From a checkpoint of a small mixture-of-experts model trained on Wikipedia: 9 layers, 96 experts in each of 9 layers.
Below are experts of layer 5 (counted from 0) of a mixture-of-experts language model. Rows are named up (a neuron's input weights, with its number), down (a neuron's output weights, with its number) and show model dimensions 512-639. Each number is 500 + 40 x the weight over its row's rms, rounded and kept within 0 to 999. Numbers have three digits each.
Before each expert's rows: "mostly gets" lists some tokens that are sent to it at least half of the time; "comes after" lists some tokens at least twice as common just before its tokens as in all text. This comes from a sample of Wikipedia text that the model never trained on. Tokens count by the router's weight.

# expert 35
mostly gets: " JPL", " DF", " FW", " MF", " LINEAR", " —"
comes after: " |", "|", "–", ";", "/", " ·"
up0:502518517563465417436444475480438508494518541519493465530505528470493528501528466494552523442506572454475497528454541495484492496539473464545470479412445526474526499529479478526500522533495478514534520537565462406508563547475471494429459462442454510500468518509480500561476521487539460465424485566467602583491516481462501497471555476499550485565455493431479526525545481480519492562540
down0:492550515424552511441416535539547503468425474493503489508539539499532479539466513522496426481503543513521455458574477510503519515436444496453513424521552410455448536496474502396478441560492468494502455478519457548473467459523553445518477498491531531465464470447536523471518481502493501440513546496458501418475427512485543432536418544528515545489409505465512480559506529412479481555504
up1:478541543463492558473470512491438540487515491483440470543491438484523496497539516517510489550515465486453506519548550461537504518476497447527459492494486503475391520511471549510507477500563510492530515499575510537447461552480531462466454520463463540513526504466550507576560468540544520518482441484489543500462460511470491480406503504494462453482559486584455566479500472521540528417532
down1:496475593404587569503509503512527398451478450472463456501537522511537541546523509515457517546532522489456568506479507528423446489529473502521433480481508413521521529466467507491517556474502483470512507556510555505444488492538545556541480456442472486538491522512527470544462515477500518479487482595440533523518495493456580459503501455410551532533432463554469549521530519511447508555568

# expert 31
mostly gets: " \"", " al", " '", " called", " Al", "\n "
comes after: "\n", " |", "|", "=", ")", " known"
up0:486418490500597489484540472527452530425520459494550542568534536560466483483460490475470501441508494469476498562494442507476515507502497522491485489528446410493526512529544489522481506609463482403491509489514478516533536470505599465520494493494462515538460532502434527435523608531442459560500468474433480478433567505475435517554495463490518453457512484470435492491465564447469564502511
down0:533534531505483467410494515514536456508489587528439582455504469475557544449534415552497513396481547525496461498580499504479451628494388487542455452515482466544546572551462525552568546498484538558535479533546453485509538575522432480556557492455520458461482617477452516487524529569457492550526514463424514493550545540464497532531462420519491501481471528477533440493538496443539489508562
up1:507534498440439571571442509493493446472544542450453536626429558521544497548548485447454481549471490473535510445536518522515409507478412432524535502544569522484551499475498439484487471416473443511571478546517462423585439516496477426509448511450452597509436444541484507559545479485511512472510529460473543536454524469477524513523488465549544497481515488411503476455470473469487523487511
down1:530396543559477455498503500435555467494533481525464536487465557475540537533479487453554559465522419562472458479535531566515533515472534503533516575508498503482540550524477555497509450470434483546493491493521618536401507522492569520463453454442534465550486478523475496558431481507524481504474570456455504468482442499509398529484405550472512479461531597564494520465475497562600511511492

# expert 52
mostly gets: " year", " 2018", " 2010", " 2016", " 2017", " 2004"
comes after: "\n", "=", "\n\n", "-", "19", " in"
up0:506511495545485557561510493528498467482458475500490521528495496545444472539458550479485535503570487559458522465535472477428531518490497606512534492527511544502554478486512492457532505487475547459477503588488475479575506514536444480531511540451482481459601560511521493481469471454502507518562446489558471531508445468466520472526503513529519487494488525534506493466503537503488527483589
down0:504524513507460513462455469498500524452480443500483530536496497473513474542483488467485467453546504521511465540517535526519563475475489533507520475421563480500449474475504549489512445480399458544484445567484529495552477471490501475507498556484540514497514519497488539459473500530436469514470486489530495409489536467472450532482457466500558507506515476516503444509460533571583526516486
up1:554417480406472443503464504572466445444457442495501555510414421498546499540489453462564502539501489539515466527540495403489518567550497483477560533520485532504522505512496537467518500557521472462489501573553508496461518519493513539428510545572440515468481478508511447555515525491499485577535513487492573581464554510474502517491482561529439526462472422527535479516474546530454534494493
down1:535448549477510538448554540495466524495481499466442502376534515436466497556414421474480527446547492524542576448442509516523519511523483515438482551502513524474537526492445452438464510454449524486486508539421502481485525511546543482588481529499542485500512547541493519586536579495520508470456503521463470492484511449502468473431452534533445467497461507462381506498459458518457576480479

# expert 24
mostly gets: " the", " The", "The", " its", "See", " ri"
comes after: " of", " in", "'", " on", " to", " for"
up0:411479496488496519491510443561509454570528416459518511521527501566519476526460416555462537516499525504477506429493473490511466443447528485443542536450456571532575482487561510540527490446507511543413513589586472499438468549531466528525546450527463508549566511599557536486512526482511575548450520533562500493485459460505496510474491440469455458514500425506438560541507564450482433515576
down0:467525483444506539433551527467505438569409527463528475526554529538490520562544468453420498509541465471510478511455467473546477658449477557492451505462409525510537635452546524479479457568476537533505524526492443467507483494498491502533518496394560570513527454520490565504507469529481503489462474479547489494469539525492590500528445434429460512547570485456487549501502499461490518514489
up1:535552518536603502454483438448514594409487467535562509613502562522532507568529462562472419457465508534516535488406487489577412506501471530551539500489494541564556507470508451515509483543402497491550497480470487464555431565499511494556528472467471529558543522507468463579507457508481538504458523536473489517511582499538532574499540460482558615540472499505465502481480486477484517526495
down1:525500493489555484520553552447452515570460525533454525580608480460436551567463528493425462493439488526501558478477488464447593517539413544480507482489509489496505502530472452397500518472553512500506566492486488445498549516517533534464521468474465514480532466500471562552524490460538478444480578482512462534528511515481553551487468521516544501454513436476501551536484500497538591451472

# expert 2
mostly gets: " a", " co", " an", " inter", " un", " British"
comes after: "\n", "-", "|", " is", " as", " with"
up0:495493538474539428482465546460451464514504525531542475554505490503500463523513533576530550528539470551475475525548497525425443526512536570486488482533439523444548523578516451519520473489599436447526516537485586480534463536521474423477493562550466487466508524504477492506507537529547521560492515567564437520462530555533615503457578440484523509432498438520484531519467455510539473519494
down0:498503508477448530499409443528483426459554531500483472462487527452458505495623520509463504481456503556517550405489504535498489499455478494524482441437483513480500551483555493499519475543437481427596564508495448484482408475547508470488494555534480518498520498452497506526510472514515524507511494420492539500442477435460485454452574478580552446477497506528597559483453562505526511499521
up1:498547496514518495497518533485469489496579495541472437527432493469501496582465491529536482572524496525481529518405517510453554494487468524430581459500467460429500490542515494515472491508525505480481559467542556497567548483504538471530528489505458586567513540449530494529486451512507515570568549504520508524506501518516504523539453479532652463484544387484588596498493521449521485531538
down1:563500432463530511555541485475564453517500469500530563508408514555563461451526527455622438504452526528540449524533489490482559473491585454431494532523557501483550464444482484479490536515482444428482496476518561499418437451488457495511572567462486552497518537508532529463457527505473490489549510473440549497403449509400501522451431536495549537493496443468463548468450527482504504465509

# expert 87
mostly gets: " 1", " 4", " 6", " 3", " 5", " 2"
comes after: " |", "|", " (", ";", ":", "N"
up0:501459452438520529507515467516561445467488474542511485510499545524409477496548521529530490549425515579445588536481541493535529466472547476589525536567494519539523445497488506480491471489522477495553469451485562471528539515538478501564436529469479505484463480484515467503535471459591493493511552477512480566437472545515492492508507477548466581568441552524497545401459431514467514548465
down0:457533562520482462541430550511491585528546490511547520491532473462532455489510512543510502534450482495520502488476586487483409570547519430455442511533470462573543551444564437516644525507495523538435480525450549500465538509417455469473496494537436484519513461564549461512491457517459511499481436416463453547543537534480433561477565448564512532485521490446548477426550533531535446503471
up1:486547536444488494518521521470526489517517496533479487441551530479474525515511471466440437470588458514529495565544500592506479483494533535440516539485545531472554539492475500550482503500572462508514438550492507477515489496523554408490458501457439540422481452545452490485463582540470500535474501515517492468468460450480506471467467484457450493532437491433500410449544431525461516486537
down1:433558546531473464510548513586424536546449519568539558553532504557538555480488451482463482498429518481477465513535570524530491489492509543475497522443515558437529502443564488551489532451533486484495505534439476467518502482483586562441451531508503525476542478536454550501478476452508526517487496504547500504507518503469390534571514503498479514524507536435507563495462538486524481523481

# expert 36
mostly gets: " C", " M", " R", " P", " F", " N"
comes after: "-", " (", "|", " \"", "\n\n", ";"
up0:507528531454507449510553514478483482473492539496498524547481550492472455485521500468520496539521481475512443594482469465481526488480513565489518525446536572459509482555429498491517426474571546454533479508534558499478516534483526539506490471513536545512546389522572454464550529516490526440523418492472522528485493511533511482484491420433487540547487518476484497495425505449519534534492
down0:464519471549470419497517593494468553528596489567581496433473523531549472482501520527512512467450498496448460517485442561499510492434511502442474548440473523470490521535481506499553471535540516514449482508539480461564480585485465469546442463509482473421457502524511551487504530383483546490426456467488456533472459456511498506485471501527463473502561511469502544497557488493448468455497
up1:509449491469453470527497510492507481518483485445514511572423471445474504495523502539515471559575481497547463451410443511472488449530501509542529508464437481442449500508534494434475512531428432477453543476493539545545488468564557541491474480488422550499511472569535545529561477469423625503533575525537493534457488462520444484502456569491524518469515617499490430459494480516457461539474
down1:526513492503441560454467529518489539563528446479481495492469561519475478501466516505450502423525546509544500410493516605460460518559527498542568517509492523417432563485463538520518525458474527570491576516516484613514589484543493483504568556507492564478480488500517475518458483455458442487488517536432470462472402501526552533510557478471537524523535527495520476516517474434480510453470

# expert 86
mostly gets: " res", " int", " However", "=", " fr", " cl"
comes after: "=", ".", "\n\n", " =", " In", "In"
up0:456465529457534503500517543542453529542424528540506524525508466459530472572462484556467464482579546484431475471479509475489556500472431504549561559462481502501451456482527477475485518480503436438539495484501422487463452436461494492533503528446429467511479398485498411503509580488465496541584572507468538464439576513468445448486434581536539561493478470442460477458472576533470505578481
down0:532508514465540487426525539450553503500436556504470440550464533452593463505458371508457540467493494448482448456572524529503460538505477540561514485450455510548487512471536539489522564456562538437466512535451495527501512515550634538530501483517521491486458463495451554553505504544498508496523522528516533579533526560444471494477419535414500493581475505505504535436479511473432422549495
up1:447541532528503485496465557504487542503475518559494456456510532512464450562461494486512501518488477455484477534497490485470533539485544485456463458466511560510467535485438452460494578549440439545541448499499495451511483556569536511491499522473455563536496381498548442497497478476500462542553488502528475538567513485504499475513511467513521498586504504444519538500456496456490489528412
down1:518460514520572476512462514457531423472520523469542514522532494482512556472520532476542540552447551501513478516527509501476549499520486545455464540578489485454570485488494573509481533432522424454533504525498428486472529491556585559499507576478445495524537482504558472534552555435471477507477460478565517583457483461505541423484481530444487503484479507439558516491596524452505511479515

# expert 20
mostly gets: " a", " The", " the", "The", " an", " his"
comes after: " of", "'", " in", " for", " with", " as"
up0:485506565545557499413425536465582489548505493575502512472529540499501525550494476481495544455509496542520470457505504527514487473502487457424501493496502524443546482521450464597597441503592513519527416492421491518449572481458398469527473454511423517467478540426453507511530451530583523553469479458488539532461570515523491448441519424574546491511560514531433516588530416548542513473521
down0:484477512428512495510569504562442464524426559429513559521496459433512515462467458528545500451449423466544463534491444450422458475505511559526460559477466516539489550452497477550440536526538465484541480467498431526486583466459510497531483523483499475516573487490550494502480522548511470508561538542482450456545482495489515403498495548438457435516592506577550494515573491541527511590479
up1:451480526431479476498487554483518497619541480502463458565484546465473518504514403575486488478519526508512557492430456496499561499565548489523500470462519512486525525550462451524457512533464490452471559543617487479527497576532425484462584493521552419447542524468513466433556562418470548527550539523517524518480527482455518506536464533578468482522436473525496475501508573525482485524536
down1:494512469499478461430548506493598467481500459575541518527472551482509478527501528549438530499452508562405459448511549498482562457467512545446560497521506562479472530551488490483475434503541521510513497561470505500417482453518442469491434499538556453509451525519454474539578560435456510447487428488506474430467575474514470548479434492534515452532426518560543513437478543473476444509545

# expert 65
mostly gets: " Mar", " election", " Party", " Democratic", " mar", "Mar"
comes after: "\n", "|", "  ", " Party", " 1", " election"
up0:497448465402516492499478494456560495579597503459498502498495417534472545534501516375492458506497453590501514500483506458527540450490425521554459420495509488452524489581495527572510501528492473469557485493501556571448456541515517469533528463499505515516464524460504549512503571474537419532470441540492506537459548488517566467538475461534493494460487476519510515534479458507444488527483
down0:491525524530443521459546534459558534504491533540493491430513413438492511505504442443503488485462494505563530467559449462466485568527524526554495485504503478511569491419403492499420437510532529428513499557501528520497479453511513436415549475495494518454447515528506536461517412595481476522471514470488538503433514537519519472506508421529544493527476499484437518383536525535467493537477
up1:445442482466510509483508528482460509561536465519499558522476574562530571488484408497499625469539541437523622522493535447520533471451459467536468534482500482494459413506523535575469500524501515542540493500463492491464492535490438518486445523494484468538488484435461528542505531474462460502502496571430566471429514531508509525540499495447542533425530509532521509480470498493490514494490
down1:466436436531476496467439474543466511541535518525445571548548533504506587494508540497530448444520468560487464456483476553516483474508489443526516456508503466517522486482476522429511482468533506485535434513525575481553502547482583477519458523537538480496502519481520503534450459444519479507462537541411496530528465501524493498484493501500504520505509473487557551506546526513419526497455

# expert 48
mostly gets: "=", "\n\n", " =", " JPL", " politician", "See"
comes after: "=", "\n\n", ".", " =", " also", "See"
up0:468546573495472531555525505415468415402476504489476433514493498459489525478429433538511554469490515462511530469533433471501545465548469456522582506512515557488469520492465562501476482452510427456517548423463508549491524463473556524473527524524418471448494462482507493553538436623452546476479538502562461503468563437495467491538446546478506510476504492377477508537490502583493448558471
down0:483501433523524474492533489434504520460532541452467531463527430515450529496588519512518503537536483468558505510482473513562498474517476505552468487536495441498469462485491431465444551501499513481486492471520490449461572476553514495496512495512568488576542525418472470587572580478504465565523512451404384475508564493493493493465543488501493515403534507525517509462522536541452552451482
up1:468521521428548543526545522482512484529490486443524463469479431448454527499502503480480535574452480500478506545509532503503532530455509518493497560556461444557523514525490517502520495521507463506555469475382523478502537532510528548479490450538471549548544555495504526552522490539453466477502505425515498533445489463448545494497476530571543541499504478515525480458519469477480546539513
down1:607441522500467543490443416487505548478511566436512491542521523470511529561463457505482499493410464557429530590553522545516610498578530482527560439410549481518401403522492478514517551527489497515569519438486501459441516522469433495539494534531499514570520463593367480477482496518499464457467581369441546514505551512505442444559466560486467537515514519546507449545483554439499498537509

# expert 70
mostly gets: "%", "000", "″", " million", " rest", " much"
comes after: "–", "-", ".", "|", "°", "/"
up0:544542453526568557464488540487522578456535538454509502546487478518506473467518524390553552483566455501441506489514517541512437521453530530461487508519537526554476504541523491491565456556600460451458492604495501468524495552497472531523433453490432463535569547453511501458517519491553469490441443510521524510482590440555470483499484505474537470523510541525494469503480474527516605501527
down0:475496458479521473469511486563442495453450485460533446498478497571462410499477451469431483457563481558505558550432518560452454533448438485412484524458476495519525488508564446542454376543509466493495497476460474482482483464538543489516519597527527508517585439535485476467509451502499512447505559464504592448541519450570499442545555511410519540463506457535457542474594491494504526504565
up1:520450383474592574526470482470474505473575518491490549471416470435483483489556451526484602486513490504496524484564493534461501504537487492408436443464537530552508502482473449511518548530473482527486476481509410481524524493576532528527436432508482590538465462515563486510430544517489507539551534500534467519459424555506456546504463599461522472474505429513472498514405494409534507502502
down1:476592574470490496501490492583502488557480457499473459517549434472478450536524447531591549471526476530490518481462435542570481530459537524452459435484589488539532457488490524461487498510509501518408489423509485514603543467596523526472512480518435539557463441518552466511457406499475571446450488481479501473523588556463495505519445507483438506520567495468453461539499570467490572534545

# expert 69
mostly gets: " a", " the", " The", " an", "The", " this"
comes after: " of", " in", "\n\n", " with", " as", " to"
up0:492462424442519490531500435545501438506412491519548513452518495479487531485498491508525546539459547483461551503453496463496527503474504514552471497530479467538559440471503449475593466438540413479531556517481485522484519506495397476512577536498458441545443437550477464442543507535527559499515480520537500524492510457505490633490511445417449488523508517499474475579487592454488511547507
down0:495554563581509464585493519510530497482552525490492476525518499484405499524482488425449495476565536466488465524547528561532483451471520570512483540500442519545551421568474466529506518463513571465536475557453474465530484500551511520486537470569514506458525503515544478460505543486478426418517508467604558534516559494500469528581533473512445493464505532541510534566486470520578496482435
up1:508545525451499500472438509513529466474499523571514546517526497524557466532477474515509542474465498498494529531479554511531506522475516545521474490503521538396445546544464452458523542530476561535446527447510486496497510534481514449533522519517431519455505573503508444483498458527506449512483481592542527545467537493553446486481523513555499436512557530576466544423530573503444521549461
down1:516513534523518535383477549601487489470523433530486441524481497496534522521472522484493443493488446525514422457450517558452493492493498509485507510536519461509506496445418405491402572564466531484466466448472497508480527492487498516483498427523483465504468531505507514511487455560479587527509467542475462593565451532533473455423438452446479527525590547481498491472504527483481464536504

# expert 73
mostly gets: " MF", " FW", " DF", " club", " Apps", " footballer"
comes after: " |", " 0", "–", ";", " 1", " /"
up0:473557547456436580481467518508457434485469573594528489528530546583432534531478564434446531516430462501494539562489461507490516501438516463479481551509483516401442502494455510497531459522492508484467556460487427514449565456546468481556508480484479517475552570440448512508523515479544565426534556550497485484419532433498574460470518484440537470501455515502509513577449482480550489554494
down0:491492504461482531497501516508481463492528484525508482463494430457529537419511540515531542522501577458467487466561409581546398505450571482474569545539570515536575487538544491454487486506529502454455417520515573489570543466533466524466492541532557517494488508443548560538546508533476558481532541524507511493470428523575491468473486521553542542565476561495518478521471459461522485510477
up1:501466518536480543472480501561488530498564492464484524516517536541512446495435442430547524614525473538465511446528538465433479458526581509520459550457452506531517509536485491525595523534435444470485509455501468487482422536443521463496526461458474513495494473508464505502522460525423511500495419574503497461532484428545423402532487479594443484472498520505528499516493510478497484435571
down1:522526580439550385516517542563480486544520520454522500523465520515454538501506590503481496485486525499545546438483508506462497537500501576482497490509506566528504515523470494408493448525456520441406539551471493508526457474514518478470500472465523491495471501509522548449549524547456511428552481528484465434577476524449451452510530511497476442578580494482476545498464505533597489457484

# expert 37
mostly gets: " 6", " 3", " 1", " 7", " 5", " 2"
comes after: " |", "–", " (", ":", ";", " 1"
up0:504443552434518518489517496497480537447608431500413488532491509507432545478528536478446521512471469512489525500462539460493485446480526431433416555484508518544530518435517543476469521478601513497547474398485515514498554534539450455552484463528450526500578501533578474510503548500486480517529476464464482463465480498514478505433513570467547462591462485538550494512486479495536527566524
down0:473537487472454536421531517480409506625402515474519411433412551497509499602512505465568426551436551498502466436532485537508528484571471489507534521506476513574479464452491543522536464491521537518520517461506541465461525517475469500548536506492539490502473440513489483540556536550478448580507551485478436514448491451540469470524499530469453539478402501538441534525471574514471525506525
up1:445525583508477476495470559476506521498505494536544537550512537404512535573491509481484479555454520496539513479553540469473552508533467466505456520479462509528430531532477404559432523471493507449492469507528504440479419474549395466470510506498499466475488455398512544530522523458528460487476461520531526489544497506472557593459501617477492489562498574464549547577473526420538504395543
down1:468513463494447435471461517512469500446481500490486436443521522501480475528430546481513418552479540544544479508497484402455511532513554449480476462589509478471510480496455468467438492539527509575552516507472532546493462512519496424547501478500453580436541530529511549522467574532469456418527448494445522512526430436598635477464417586426502494508533500511522473446571468528467574519546

# expert 28
mostly gets: " 2018", " 2016", " 2021", " 2004", " 2013", " 2012"
comes after: " |", ",", " (", ":", "|", "19"
up0:455451491486571435521487470520550493538508512522472469526490493485451440472501475523481486479518500496564537489503460539510565542529502505515427511478466545555577566527492490527507483457501504544416508525472466560467506480559514532474515432504468499443506512434498456518521538553471476515590513389506601514439513588440487439522446470475567498492490443437598517441519512493515518561525
down0:519487469545491515497456507500570493486473490527469487431425524489501535470488502507478533495488501516489393485458464534465444473471478479482506520517552485509546517536512426565495586522516432465540462486590460473526519460537560529459460568512537497539440517537472498483540423480415521504505507514532456437544473564488390457548551491456516483484464584561552541507457504584460500528366
up1:501543517480533467549501512500500507520545470441447465540523543485468492498507512430480452522523543475500433513493551516535555505530493509566361502473509455530528513485482527452440531455535440486536494484465513487524479542544466525523484475490449510520522493512515510496553421492458552529543446464562548539494498513523453462490456512526561499488502458555495473516447499474451567482537
down1:525554520450539503433481487501527502483483493616449523507471485508507482486524513505483530470492576534442443479558510490429459460509541523447515441505431507493526523575589522453585505552519444466508432432504511475504496485490438449524531511503486472541569557502526471521505534543431576484516473500561455452499495483536506497525476500505463480516506448528542471475425490491469511538560